config = dict(
    init_std_o=0.0,
    lr_head=0.00907,
    decay_fraction=0.706,
)
Below are experts of layer 5 (counted from 0) of a mixture-of-experts language model. Rows are named router (the router's row for the expert), down (a neuron's output weights, with its number) and show model dimensions 0-191. Each number is 500 + 40 x the weight over its row's rms, rounded and kept within 0 to 999. Numbers have three digits each.
Before each expert's rows: "comes before" lists some tokens at least twice as common just after its tokens as in all text. This comes from a sample of Wikipedia text that the model never trained on. Tokens count by the router's weight.

# expert 18
comes before: "| ", "(", "and ", "of ", "in ", "|"
router:461452463546537459459533540458540541459536460459543541535537482539533554461543452540454535538540454461458561465536546539539550456538539460502538472539454544536538542463464466457461547466540546463454460455546473541541522532457460543537541523524536539466540457538533459537458543461461460476538532539543549546541456529531531461542535543545540535547542462453466456455464456462464533453539551536458459542527542459460539449452457452458456545454462464451545537559537541537538459546466458540457538513536450531539541543532531464546456467546455551540517463543462491512457538458461457451
down1:518517477482519425447550497546534591491506478509452492521476519509507481552525474523523475465517421507439552575527534496528456434509543416540468509479521461515578464525435466531465533549503470447513480455496421527521500475548525468469479554482515473577521502551490537559503529542473465534506556465433485549529543488500556481476470458555504537484425488479568497477459479461481509535524469519452488507538530486583591516410508493453514543461488462476448528552477534441559469585463452530474421545502485463456481513544483498389477591559492500503494446490553521542511563570531492499
down2:392447457487520503510490528462511543541570526616498458505491453463486368480535534453525463572497528479568523553563486501534520461524574514516515428511507459542432503455502469510512463513550529504488552535514453460509503560435490479516571403474477563576501511534435490564530520479546518476516529480482458553513480498482481527510506573523480518543458435445596499503492459476526537468509485490500515470570509561515526487585524466514480520501465491542466499553450440452525485501461447541483515460412470509471472573544527498536479492492424530520524485465457533555475461512468559482
down3:454493397455493499511531585495534477443502494413434567592472516485532530468484462524505479551487525516509480455496492464430502507551462511549498503515556495463462493496507497448536455445438537481480464458438505512552507555492511463517514513555465447499542471456572509501466449501544453479429480506516455469436508465532496463439463524499479417491514440489530478464602478590441472537480519502519415551459526485489442475492444528460502464538457510530555442509478501579466488511580454495555509449478515518511539486652525552516482453502445537473478520481492469511494492536528568463
down4:534444464516518529469440469397473450457473498472473539476474460512477417491473517478422563483532615522475542571542528563600436460443551512480463568519546530505536526520549460494450567505398487500422522524542451519543429531544568470498548510453516466531504481565469480509475532535519470521540495552566517435468507489572490522521543502453501479568429541473503607476469520501484525528530503523497490481539487469533517466515463533505515533431511498530576546471525504491510482542452501507448454545533471514465485497488543559496555477477491461394503495471536490443527479507474491471

# expert 35
comes before: " ", "0 ", "1 ", "1", "2", "0"
router:498504510485477514503569499501462595455492492485514484557555470498513505488518466509505533507516430457491464480492569517592540462499472439512564425570479549509512518469457502501483607474496538456501462459554468503501559540471501516501557532500533503466503404524496535493476549466515486499498496532535514509503539491498511471525518541516532531547471488485481452512468427468468472447567498482460466542523472501550467432507402477473471486499509425506587501446492482511552533468498492528510507594574458503702506511491538341495515442518469522477526491512498490494513520512492540478
down0:519488547453511524461521522492549545582482451558487465581525506567472537562421563473546480518484582498548470498475509484448550528491509545511472489544511570515505469554494529532520518490529550509462505527489485472573548397597488468434477538472448548462458438550516510475499492566474464489522486466516476483472521497516485454479475488513565471490473459549475543498521487457416539568532518506511485517518504526479491561450448523510522484491456517586584467495506521469553508416495512528393489530415448479389537522501535466454521424495504474575574462462513511464503436506511519537
down1:505488465453500506459539541458482498480464513528460430467465485525430503545500436496519485538447509446489508502438497500520488523571470522394504528517454465539458452464552515524466483499498553518467477453518472474528515443411476427528442498463470528519509492457540475446532427532464484452430490458519515570583492479453519518522540544443434439564501463530470480520466524543534600502472564511566554480436547515520582570513525485505522529519493485519492436487456506506457582489510507523525599461477482505468560410463459529477485518421498498491447555503493628506530509473461512479
down2:485444449455491508521508472538543490469505538530500556441496446512461483431504556463412511514495524595552513482450528492505464493593480482485553523530522472459495455453517517511462479453517494492507474442581516517454524532541495430412466493484568452555448482527494434435511512542491482458445514554507504514492517507466510462431534420492553516495476512598467488488520512541478471472489466490469470570475514497508568527466535489526563518492427498587503485492466468485442543545543520566571517520467560544487530531513499478537463538537543487504587526526527439522412575440447457602
down3:517487426554478487475468537410489567529495551463511507496518446537463530511518546542519530527553483540393494456511545497471542524482420492495511455515497453460454430524543447521467481444493514540482491509591511409489426506481460471509528531463501475604527519501489520560559546478496527464419428441412533464532517543477526522568523507501449540486470412459454511529540458516485538489505422398512518527530515561528462597509521498507483469424434439485501528512536518530525588511498526482484495506471530563479490457476468475452452520514519451510441529506513486448554549505524527490

# expert 49
comes before: "\n", "- ", ", ", "s ", "ia ", "i"
router:459449455536532461468532541457547542461538457458538541541536472542535543461545455532457535524539453462466558470545535541542539456538541464526535463543458539530543546458457461456470544463548543459457462460544473538543532538463454540546539519516541535462547461540544456544461544468458462470541537542544540541541468539526546457543543538536539533544543455459461468434458456458462530454537538541459462543538542456466531454451458460459453535458454461459544542555536540544539459544467463541453535519537460532540542542541530454549459459547454548534514464547460482517454530466464461452
down0:499439484541487504507488584504513559531515526484492448509523576554560592529544483495516511499513547514459482502508533464416454559520582449483517552519512477492531452518541428472517491490542557489529569483499474585492492528522413506507502483482446459520494487522470487465534476490537555481576497548438527490466550443428465499510531444474496489557463464498426465506471418519478458541442452492508421494470514552567413457464526537451441524484556513550503461483457499499545566497450426552472538509484533426519581464503474470577506543515477514577503448528495521540514545530576542511
down1:501512547494452522432413470490507501467531447496565537529492514500580417484521437522522495508544501489574455555515540474507493491444503479540523573520440435495551561492531520494475496505493542440550486515485525475480466597550489569512439496455424457518504532492490447499463540486517418505555504458437500502444432494538526441464515497511399501424436437544542466476472466483569392468485505521501511451521464471455466480549526469490504532473515525563476466496511487448472524481453485604464509478491543502604518457518528524477591547462536487545471441511506522466489437510541493496
down2:451522470509495467568502497579504540544492541458412528490532476475541541490510405492551483501518475484568462541548491520471524497520448487488506468517502425558484555438486484488466524522508538480471496555507407476482501469525526437569602498486537504505458468504522435531470472477483463486529530460487417441519519455524532483514511506525493501459518453488568446459563576457490524495452463541488495561462495476567513562532526511516557577431472474491415501601472482429504480528525577441538462484469527488467424504557460425579546479478560502508480522443524472501443576519514457506
down3:464511512422487517494543522554532495466578406488469554500520559565511472537460519580517518434525435504497416556501496535543466430489472633472466459540553510497491490439536453485497556511538509514580523551507525549498519488523546530519513475518523511502501541488554479502506502496524503469532523481505450534493490470486535449458567582507450492460535491475516508443511488460520445470461525568521458512494465486424531497491521492438536459474579550493519546478518473605444501523409505471397441571521467566564479515579486465503433508489516526508498520472432454486471561489496470539

# expert 27
comes before: "the ", "a ", "his ", "to ", "their ", "he "
router:461455453546528460467534540460538532460535455466540543538543463538533545451541455524455539533539452466463564455538544539536537451532543458519542462542455545532530535459459466458459543464546548459459468454545469539542531540460456533544541527506537534462535469538551457541457536454464460473545539548549539546541465545533539458536540543539539544545543456455457457463461456459458533457538545532454460541525542460462535452451467462463456539454465455455539543559542536538530458547468457540462536531535467525542538538536535462541459462542456542541537457531457469527450543453456460457
down0:465504513434467467463568500473494578465482471480437494446510504575500424455521522541490475510511512496496446534510526530487451405467483497475533627492490434506554481536568545545500503530530522474511494515446459475535525500542477480507508422491544524497553535498514453500474494482505588501489526553472549396529511463540574486510353527477455615510476529546553521561496483475587505491525495519508489506460495465489460503546486467525460476457493478511547474519512418495421514468506512548490488525529516483441476518552452515520519488490488454485546427508556564505429514582565512453
down1:511461543525531541479463502551569549468413480497502502513492516508483460513614463488429561471455534476488548498509510566566537521549480492488451540504582515496477441466558565515489487495510539500477539448454495492510458514505564439549565516490525530480572531469475425513502553559499540529474471555454522445474553481481481472464524491421528485489508487565587498506481501457482543604431530395509477478506482467527470536480424524444541536476456514513507558502442578564542445523468522494519474511514474478492507566443447457468452513521542426543459500529444512562503469422498523490
down2:435487499481455534500513474505509486416479529499488563427508501516552525513424501468488523556590527474466574507533541534504512513555497524518540554514548571575554517500547513510499529503465472503533492540412392492484520450515447509504472509454530461550501455459483481559476444537475524443439602479507429482521501381506493508494559472533486518503481409535437452528425564510512494457511521537463548502604484514493483456489544447522559559486560493477542501480534440449550513485566439469438493502513463562518514505457475430490453466533482513526461571498503464466475507493468495526
down3:501459508505536509532586532514465506461546519455455483450533466458481473494484581449530550467522449467502559497491573509506420490504457597533548470488522457541435528390512458459501458504517411525441503508576520576445510500477485519568499460463553489529468472472503498430489493527575453537505419534520457484493435530507493531500483526549530544562452471578546565492508517474543482476483536548509532545580507457495520468458444489478508507434492566540433579549463544479491497482563533509527508477564477500500516475590567490516523509505438513482561466537431489451490541505461516525

# expert 8
comes before: ", ", ". ", "ing ", "'", "-", "ed "
router:454455461549532463469532540458544528456530459455538539539542458534538542462545455533459529525544455467455577469538541534542544458533533456529539471537453549534546544465460462459466537471537542466450466458542474543537526536456467540540541535514540533468544466538543456547460537463463470473538529553544543542540471533523553466536535532546537539545542462462453458422462454450450538457533548537461460538536550455460538450450457459459460539456455459469541539541535543526532463549464467540452542511539466538540545523545545453541459456548464550537551459539462481503454535462461451460
down0:422517465495522548534507499565458501499529552527525553465545552536493524458594416566510459486472508506555488500533558487525490490553510439469471497449508562544532438478472553568510569473466533513496532569493547550490486422520465549510547504519452531504540452468477472483465447469477393387532546577512502479517491522590515544505519449547463495420469518451404520523485488475490478486511412492527421440547488517476475490491543467505532466503513489500452599474506446489442463514539493497484484431496510494469496526526491503514468489531510482423517501558437458488476515585431498506
down1:561390571536465543573496572502542485627433501503506505520560553566484457533506542539466569532560494481540455483442495501462457513538462501457494539467532501520458507549493519503524546527510485533494484520542473530491535513507428562508482511517558469525514500566494511455530494491508426586493507413506545467486525571532498527495469510439556479430550525538479445457490536486501452479454474481527475468543498468510449511473482470479505423502439460529475500533441472430497544451509522428508445497524454537542402482443516570561512456582474545541469484482428467536507477451473511524
down2:480500527575472507552468487563459511469529544535499513517538629507475543467548465484468503532473484448522522508569499557504481493405475455570554501568489487513523503476478560511417491544473474461476508567506534500501477478472528499510528476476527550536550457504494481541468578478517541437458516514472515459451497517471558522534527490540526454501486535510576462517467473535406438463528557526465492518513472419480528624438502469544535491525463532561500563522540498437514449517518439489499484446546543582533469462547480569472495480407466477447530505454470512491421505514517534594
down3:516513528485472474510528545529479535455491514536482520490535520456473476557491488497543533524553453490491539525498421506467488516535504505473513549472511547500556438491441458525451461464481519473481487443548475500504454500518478407508525517406504494500460496458437570520489544557490462534499514500498399572472499485471528544472450543421502368430440517426484505465502524536474513508453477586486542492500513444507561532575495462495532462568471521455517481477476558538438548515486475469457542493462514550516476494529458564480527564505465484477567489396458563506515476532408449622

# expert 6
comes before: "- ", "| ", "The ", "==", "In ", "== "
router:504464477503507502501493492520525557490562417495518493538503537511487523460595392502508562632537436487380477471502484496545538451618492392498496477487471501481572485498470501510494536500514497481510383494480512576519517501519495538512606474499495505500478474503507513486401533435386486499484548498503464519514502509481527501503488549512516530503491409468485518484516456509453484504503576479512502527497555516513480529505515520468513494501498479508513516502487511512546488539515495497448576590533494567548543515491523474497453510526470537481454469556352517497519509477486488411
down1:502490511492594582490494493492477481555526494495486489560559469484485484389493552448460502498522482482427556534550547535456496504540428502510405556599450580445526479455532505496431511499525555526505441501596500492488528468449440445523539548497547555456505488500488495462502531516523516502550484457496454518435549507590516493533408515468468525517515551452560463489494500475484407485495479516512500436513469503500500438474569519381484439500462512466530460510477515484467506478495480472503483439515517499517467520469527480546584533514442486543517430509472450558524540426547458505
down2:459465555441467502525493500486469469517411508475482510535549471474586473525442525461493462442435499507508504509540451511515539454489478527592466513494467512489503472506550477479479480500501505536483479458480517560453502536541487500516477506424540569530495472511506451578482575573545535536459549563442494532408593575535540477498542542472517511460544489466443582565497462457460455519515439539516455561539472528578510535452492484494533488468475413553521550542547501497512459483452553538525534532515502534512565496534546558430437468430495443456529525504548566517463448456543515554
down3:501460466489485448543524496500533491512550480505502557495561493501545501572498508484482526520514493472471532522479537506464600517483488487488476539468448505493419531506516482493484495515480491529506580432458545532546480502449525459489392510470487460481440480558512565521522518454485479468552459488449523472509561452499472553479421458538492475494500542426428445503488519496388465492580444445466469465515516440477531507515564507490485507460482570429478553462584502425534424496410514521511449445465591537488498465526478537446417458571452455529416535518531466477554473503511532456
down4:523539497491487510463516507446488515504475538540443474460444479516547437531516477478473475554585532511541485488487443528427536487495496436519399462460510487556457481474503563535520413490524481489485482536521526471508589486500575477475446484466488440461543464480538483535505620502514593540511483552511500490492536502431463512488439549534565552592494505512462488556457465577544494468462530540508483498463516423449480463492542462516417577512471518505503497551497534465516521456479513572562441500459492512532469523512538491462497559495474568474494491388522557540566516485413543516

# expert 36
comes before: "s ", "| ", "(", "was ", "=", "that "
router:459458457554534458461534543465541539460528455461543546540540474539531547458542462534460538521544455458459571455541531534538546457533540465522536459530454535537539540458458464462461545456541542456457468457545477550542537534456450543536542528524534537465544466544542466544459538467460452469538537540541546545545462530530534455537536543542538537547537461456462462463461460457466537453537541533462468540532550459466538453450461452456458542457455455450546536559537543531538456541463464539460542524540457531542544532539540451551455458544453539536517457537458482496454535465460462459
down0:539538493455446521499471503406514436509457575470452536513546559565487417482474470491550483510560468498499518480539480508556445501503477536476604509514518433451548500520468531500491501439486509476466478503522475520481526498444469474503477523431424576569496525458538615519441510494403472486537516437506479520554512506557499459501465566576474529466501578551480503462530514487486482488444528563534465466476512488571479451443560553537559548442527483528537448488529475600492468541458525455440484511466507490553526496548461451481571484523489500516473446455472510470471539570509455481
down1:516567475524468479478458512496497485483533510493518420542509466554463517532508502557514474466511489530461537552531531566516410564529425464538465514529547497522462550453539470447569520547462500470490465448518509445596491500499426549497490455451390488562468548482436538480468521503439517551463524557509441458517498484519481526482515519442532534516522498449558528487490507578454524555454451521487440512469549528539485568490436576489472500397455554545415503499534461445450475520538472519439429482524535467434494510578543531488463498559492512420566500478507458493525496472527521503
down2:475433437473445515516423470486521478541465455503492511530520480458554553461523519498556506583459566516504495498481514471463377481469541574460454526441552562510454493487491519510446543390543503574521458482491522390564461565476504459540475553490535521530487445519564483483490528561445501464495544493526463548396495525507457497415497540476560498461502538475512511485516558518465513508480513479470469514472435515453442492495503494572545526536430489517499490530493538492481423472422523487516489483442464542530436519507427528490476546561546496441518482577516496531452503446534525500
down3:537527439500431473447532527492483504531531510509510467544491567451459530461473457526496525493457456533494520466594512490476428494530524446462421458479472469529446422530472495495479476431558540444561478517486533443515524484489541454497510434494431455523497473519446475493469457555493537544496451472527524505486549455500596494418506449512522500476482427438467559481506461503519492494390563463481512502405520535504574513515543518518489470535518500497450612441472470482483508441503518468572578459491415453479465542538520566505528544506517568519525514507509520466514476510565588543

# expert 43
comes before: ", ", "–", ".", ". ", ") ", ")"
router:456456456541522461474528533454542536462532454462537534536539475544538547452540462519453536528543459460463586471540542548547533461539537468510542469536457539536543543465453464465466548479540531456459469455540470541540519532455461542540533527518537537457543461540545454540461534463459469483528533543547543551547471541528542452539541546544535534538544459460455468415462461461460533451537540540459466531534540457462543458447459451468447538463461452456538551557535550545543456538471465541454546509539469517550539534546539465544456466549455539537522459542455495507461546455457445458
down1:500464521510488483482489479469523466456482500500516535544505469555514433516432506497531500563512481497533469576477516440598524522496521493477488475489522564473551500529532474500525493520536492505549519469508507486515457502478447467517390476445605513568492542530531617416559547519513499500515526542546449543558538522494438470435529465562498520512530525557506510504538470450517562455435467450462450455498511582504541500551559487467590518527489565548563506493475473459540481491464596481474516502552560503433494494468397514523461459513471513481517482532438499509616482553479485453
down2:503422471510489434489429487510539486563445471513525514491527455460560479469447483510586517418550522524489484561486513518513495478482506526441498534439567464443478551451482576546482525536502522561421511504495460452489522528559489522497449520573566510507435492501454497462562508587499505494521469498505574600509487472440490438497519422479558510520389498491613470499425512516530566515447569467506456510514487469531499504517529471488507459573560532440518522529497481445516487468507541524496567478491541515467470540495566484594474504468515561549482492496475489551510536448545527539
down3:413462529500512472498500500553489527495450472490511461479483503554486470555533472474487515501525510486502437489556468505492472483521519456578453509455483419497438495477511476393528490545508490494456545536438569525506561474517497546547485618491510595444525530565470533494519444504487478561550446404549539469434500499440489537477495498452531492429523526452493561421497527449556453475437462565538467505518504513485552482464588480489497540507419455561514515529542487564428475509530530548481442499409496473482549438456528586529487492516477453505535482452462498547491542513518535500
down4:502557492525521513546443501531506460509515583427497572544482452492422472532439547528469437463479493433549461492451490549531492504439468516501493491509489477509476587497485521580513531491490508495470426576453438457576493487468473513417511575470539507535499558482513536488493531456515491451396503505445512435466489410466509432504501501548605499541559506487537443497476501497510543417434492509457504508549529417509487534494504446531531413430518498519487506517544518490479447462548497524515507489528454488507452481486488536480494554443516555546483546483459551511491600491573557487

# expert 37
comes before: "of ", "and ", "in ", "(", "to ", "was "
router:463451456547536460463543541463544536461536457461541539540545466540537542447536454526457540534538455460460566466538537544539545453538544463523540464543456549528540547467460471454458542467535539461464462461538470547537530530460460543546542527522540534463540461548551457542459544461465462469537538536540545536544456538532531457549547542544537538549543458451459460462457461456457529456536545533455470539532549458462539450449460456460460539456464463463546543558540539529541470546456467538460538523530460530535543535539541459540465466545458548541504454541465477509455531458454456451
down1:501461522489495477510536505566534407470508486472556515517558521532555481555470508479422531546507498500476495507518516552565586487515548487505497498551461496493540471410406562512579529538550543465497461462490508546484533455561416542513546531507529542485548596403502492515512449578489452578498549527497523481452459592406515529513504453450535470499549556495507520453491593457509500477552464521473559467518476565504507510497507554485502455486480500586512494483383456494492550493535478457507478524521457507514474431474509479509497494523537557526491527438494502424452513475496470462
down2:489492528438509482421478476562429496488504465506542502475484424530500501492473495518511408581479476543443500525516487510430550527534443529530606530531508505498584509489475434518467484438535518455450490611525537444471500592490490499490476477485452499520529405476488558560516491488496495463507503501561517476467478500570530540463418523495521511585424489488490508429481489457467522464397467539546501496530521445459526507511439483548531580490493562483453504532498552549497424568500502587550517520493512531531486507550458432494542484519439540510530515566463534528514465484468518453
down3:542554442562501536463489449495480493585479471409533553414480405469504504513496451536508502485505469505524478475563538490470383526494447469479546539447558515446489554490487603493440523515480548511569468514513533473451487497505458510542549506514548559482545549533533492524486422427499514540473553471468519447514563556506535501530540503517492505493437517555467476487475462506559460486507480590460544560452466461527455487505442442474500517507446500426442539462498448565477555525502447505556475525475493477510417481549463471543409532466512496449419497545521506491525516504528469523
down4:426553489533498494464531503580471484547515507475523625546440507517473540506480469464464568508534557476504496482498523475472503477498466568503553527512483572458450504571524506519492566464411503510557480499519558391459525417603513509509515479539472495523514557509518486538562489499429490533566470486530525501557504487506522513513453466473564531526545441503441496504461453448411456471456549533465497488552513444529480500530527483507406479500516459574532443509515549455492556529390507518416506471492449514491530484450555474517541552510467514539501541532494548540533489445540541474

# expert 20
comes before: ", ", ". ", ".", "-", "ed ", "'"
router:452457463544524458463530546457542544458530454464539537540537463542539542450535455523456536534541449456456561456539537540540535451533541462510542458546457538531546541473454462455459541465543546460460463459537476537537531533456455544540545531499532531461541462541542451540462539460460464481540531545544548539546459540529532464542538534547533535547536454463458458446463461459455536457544543531450460540524547455457537451451459454465464539457465456462543538548541541538543460542458462544454544514538456533541542543542534452548460466549469544537512458543462484518454539461461446465
down1:510477533542621496497516504441546454499497521552493468620492530501453629448467534549519570474514543518499577489506478520498502494540475526500509507510540531538514500496449529547530527534572450480500515463470535491489542431493489515493501513563509512497503439498492494500410484523540478554530493502465500508559549464483576506489516480533598456472513525485487544460556434425476515484521505443461473486565509494496548547484498535517436526502457439610417472532519456506462546500460526419540529566477540474538477512467467516527417538462477525400494545540465442515478465526570489484
down2:459409498499534503523505557521465475489473524519506532441515502505502455488450468539572512519510472501443485466482492428453468539494555491467410577456420481604495477494527515528447511466503534489587507480559495499421466557549531455530479554504549474546492498444489489544526515473543437471509547573524527519517458487524528532467579545471511565507530465459505517521462491429527475544506446553478530554477462453485390491539502540548482510486539485491480550384484470491500507579467487498457466505443541498472518520524482528553376545478484511528522506447439544439450476550485545544
down3:445499572477509560481532485468416524465475455505507522521463506554507544510438446500444462498500514513536518484525546483449508438497507593490525473478506511473512531518485479449510478498491419577565474443434499512551527510529483522505505557515464517534420517504411449451491491506503489422494536492531603517482503484493514504484511483570523557432509487512496508417526454514479511505519420505454491470593477577509454432462529521500571551520530478505468499531430497555471457479554501503409478540519531479517545481489513568414594498435483537458529447594466516492486578579539503478
down4:540512506549517498518551476498521456485511455450478421483437508502550437462464515499443547525508455511517469476488467504514462447503460453528493513431457506508455492463560554517446542552483466533531501487418478474462470512498575480550541504518538567461449464524494542400482459494522540523527418542427511477551495622439566456535535475443538518578497436487474588486588504528503470477505530490509556459500454517553523516525475446484418526522483524511484553504486555523542497559496453534469486430502440505496514480493561539498558539512529521476453441612481530503517508572541451536

# expert 28
comes before: "the ", "a ", "his ", "be ", "their ", "an "
router:476465472541516452488508559464546550449531455476525537525554425535522540456527462496459519514533440466475576473542542540540526449532522464461524477555461545517527532458493459467460533472552549463449463464555485547530532550451460537535541507491527528454514461532562477548457531474473479453545538540543531537539482532516521467532542541547523549545524449448464482551464468462462510462530529509459463548521528463455522454451472461442470561440457463464548533620541526586531442540466463519454534571539469515533531539511522440536476462534465536524588458531466497515437535445466426460
down0:521510437569535458501486532514488479545438543461529447455430557517562554507511518491567531572554511501531482553563448530543511410488499530457486508552530417443450501492478500504507474556512468397522498486439455486524441508500537448481523503561523518545540451501446557464515479524561451448513552506554509470514480498476504522485504535488538462468552491501487488505531507546538558509446485492472438467438532451460545514510497557554525496579478451552468517428395510513554435574555513418533518528510503520476503472487487492473522562486535519552387514520544471499555565454445484486
down1:501482572375534384496458525456502539501503433433472497491558576529453503460467516471473495470511544454506490492505469498485465521527413462453571508415495536518532478500418573494437525429511488514510471466501510496523479475486463469481501419480508552451466459487482485494475412580521528503460578520539471439518430526477498516509533464477536481489514604511491464497489540496546540496487466453507477462448529456493495527521511484560463570469531504538529501404460503534529499469574520520518485478518534467524591509452397526498485467579470507436512447534503483457546496540492543543
down2:497567551435522468513503511507488540412510408493452447425529494494455492499459472477428393473421580531524477514502548492443543559426415539417472548503480519508431493487413510538511504453434463461529444497468595465514598413506511457484495508494524490458549491501443499506498440492525515503413492477475549558481513491556503504535519485561495493503567494588513533489555576505546537464555504525567518557474494450453478488475556492486530530490479512508514511425469501511527468515511518534564500461552497463514465469508485513542541473457450446506481522514502543518517479454471469468
down3:478464402478474470494469559489519414511554438493460460515512457483556495457438407527493466466500522459528461442506516555508504522514482460485413493556526502504524562454520466566579561443463475525505475531477451454490524472476473443477443490408501429513538409484498479410486546475535481523488443479543467497466550518493429455504512553462477507480527571538556540550474484509484512456531544474483507550537459600461441567506504515457488523448510469566471426501504509487497454482491557460526504552511502504445481512513488421500555537433481523460467539538437513515546514487448446566

# expert 63
comes before: ".", "0 ", ". ", "; ", "|", "0"
router:453452459544529464468532539455542537453534460461542534537538471544538545453536458523456534535538455462464554465539546542539539459533543457499537465533463545533546540443466467462460538466542537451455465455548475541540533537459454540534543536503530539461542461546542454548456537460459457468540534547547542540541466531526547452539544537542541541542541457456457464438464467458453538458537546534459463541528541465465547451453466464465454541453459461452545531558531543537538463545467457545454540519543454532540539534543540461555456457542459548537505460538452485520460542469462463454
down0:547478557439515471541458533517423458558479532544522458501483528518490443535469491506530447530487486503522536461499454469494510498499497548531523557480400489514578514479488472509435512478417452514450479508567497489505542515494566495484532580522545517452539504461555529479539403563487428492463479583520528562500522524476517525454586522430505549466583500509528520525579503506449470515533497488487394487503506558558481454451473538463535431438505523486550541404533414495504472458426423445468557474497532472469472526502502488505512548591478470563485486500520536479500542511490526474
down1:496513458499550508580452510567574448525473547478499538508543506535452506571452530562528579493527508455475548514530511484552516462556429466503534512507482500441483528574522459538533512500492491477496541551470538508447554550485531515495515564490464589496489448522462506477481515504469447497546563523487492453560493458527439478459443531517425487549448538481577446485511455490552480472504442533530529509505544416515533505498383448494516459467476492496519506581451575474561524517484494463530470456459513474487511460472479525446446481506412481503486399487544514574425582537489528561
down2:504520509465433483483538439488510463464514460489515507478422552455542499418518576525487496498502512545485447472518546545528467549515555502505497476554433504489533488495490534510500487505559523453526493541504446535568532469487527573492537516468519491595457445557571479493595464544458427473532513482484471485506478542501445486513545565553553466553476506523503576588562523457516459573521585517496511422524481519518593467506495475529512551472476478537495479497482517481508568508525536525509452544470415515594473496568527496496522498574464436486496429493525496462562518429579536424
down3:453526445585524555562520526486563456447475503468568459510488464490440498531463460480476588507523545530465472407507412469496529551529467489500513462563516560570510489499495433491547441523527475420495504479521529576440482479599452539502525576535531516490487556486545474488508460428490522478481427476522457490479501545467444512508464501462437495501501563523509536504530488523521470484560537526466502566504446492564571505486553462455564512505532427513529507490507538461422511524524404461496485499518573469501521515430538485469468462535532501490478481488468480581531425399500521504

# expert 50
comes before: "| ", "(", "and ", "|", "– ", "s "
router:461455462546532455469532532451541544460538463461542542547534484541532546454549458528453540533543445458463587456542542543541534449531524461512535471541452534529534543460472478442460551466534553470461469455550475546535529533446456529546532510493546530462543473554545468542459538465469462463535535533549551539541455533531544461540535545542534529546536460459465467467453466449473526446546541526462460536523552456450537446463463453471459547457462464457554538593536534531532461543461453530462535499530469524535528531528529453547455473535454543536545454552436483511454543473468460453
down1:525531449480440552560516521492419533499465444507486495488538481510452449430503459445419489507543513492506470509491512546516481518494481480437496428536547442512564507402426448507441530498527583464482446492458428550518555584512481509470522500490480487494518497488521517482419526477533540492488381544487518527516627470497514484480532494484504512491477493468483588491508472512451469475518492455515487536457515553509475500499487505408511526431443487519515496488492458489525432503548558447527542596515505508552504475567537459474452521424531440440507504571479548563442505460523417480
down2:452524537546500519562530515546511565487517521483493550480535506570471546541419538547523505508536570482511510448541529527494491491494519499500481490475476466487406549520533496456541463487506571504551503487516478493544527556462481503554413507477486461513556454466523588468518509517579490563614448577454507467545514482451561568513477505482536513549482515489549485556487597474515556536491480468546532496526416513490499431557500460495521545460523508497494482460511488533506436444518486433620443458479509576435535491493478453467499490546556545544524493525404482462444515535503458554
down3:519486434469548531495502564521542496506522521472521514484465480424385488500490504474482561501531460520548487496478475470475484567527479577483453543517512583510562573425489498475514553577522551477487485491455554477509560375512507554487561527451590504485576521482443505523481522444520427457476532501469463523525507462476512513474564531505509478524589476489499471510537520489534517443461471479512493570469515542555536519591513473440555497521446522505514494558503488524486453541550469481537549492461509516465524460479566523496540531464480492519539507555527556530523437423572615450
down4:522500547544480518495512427534544429499460538435486506503509458558534495535395489557502517512541380559514501451519430449440530479534460504513546442414492535468454438453487538539456483517504549480579523448452462528488470491423577485498473429456451487470457487553470531516501523473465477445433480496517531520502524468494481545508540470456434527467460450510477481478538497532485464496514460487549481520468521547448494495478552518449539495550556538494489494428491616567514538471547477481426504537531514484459501583522477517592485538482496528524458544507467479417532513421480537505

# expert 17
comes before: "| ", ".", ",", "|", "–", ":"
router:455459459540533458466535538456544536453539470460543539548545474543533543450548463523455535526541441458463570465538541543534534456537543462514539462537461539536539542460458469462462552469540534451458453459548475537535531535463466546545542526500538546464540462543545451542467541453463457476529531550543542540534457538525525459552543543541537537544539450463459462451459467458458534454535543539454454538535541458465543452448459455456459535460464463462540546558534544534540460536462460541459544519542462533545545537534532464545456467541455543530512457544457482526449538454458459462
down0:450442494460487479581581586558512386421495484475544492527530536526492548512482513506446442447506532543434500527544455405522483507476518492475447510525468526508514470537502510464496525445433435502591442588490522558472497494512473513506536471523531527447509498523551558517548473485547513585510413530482466479517446456535552427426454477497528515500540428546504484512509432506523512458561467498540472504537509457489570497535532526485547502486566453496419436424485533472497489453555485438505484510523534491525399530493509466514559528516533493560523530511500513535512494443454508472
down1:551441483441537550491463510606569464537430539553556486501556481541517524415472513390540491487522539486521481482551468435490509504477465447572448569399451484527445405439428513475481604473527406508503522442464482493499453475508445514512489527537543454498482507476455503464524571546532478472506509455497468534493479458498516494496466535493480463524464470473489502510495494455490515495482508472516545477435491522493546535474567402475458521512507487509491479610543455503453557591554463442506439518545493507535498483510548505502513519509548525513554557551500461519451479510526527476
down2:457502424463524414542461470430454456520530506504554515466551511478512566416544445456441533455517488474448512517456514457456463476528519525458500507505450492441586454483405465451479445535473497550500493496515459515563432492443488461524492500445542498546490592506475593530478523436479495480512476484492567499488499572543561467525456474533499477546462556583526493571483516557390460519540462453480431509549554464527542512503502477453450535511541505522464525515469482455469526569396472457478541498460564533511489486521530489592507526508521479462513507481545513454494500484518471537
down3:547516465566501522517544523536514558518439532473513503522481547563482520571516531526529490540557550458505563491505488479413533521447463503481527539455467446469511454476538555505466434430504567458569500580493519425546479430462467564480476524472504454490484498482513541469552511522546456525478481481412500450488514538555421544538481492531488497468490512488504597538491514417518558533466461490397523470442557486538571489496554486457482443524528450459432524402465564533466536475461480458519520500517534476435493467511520533524527499438510448514574455540508444525456488502498580527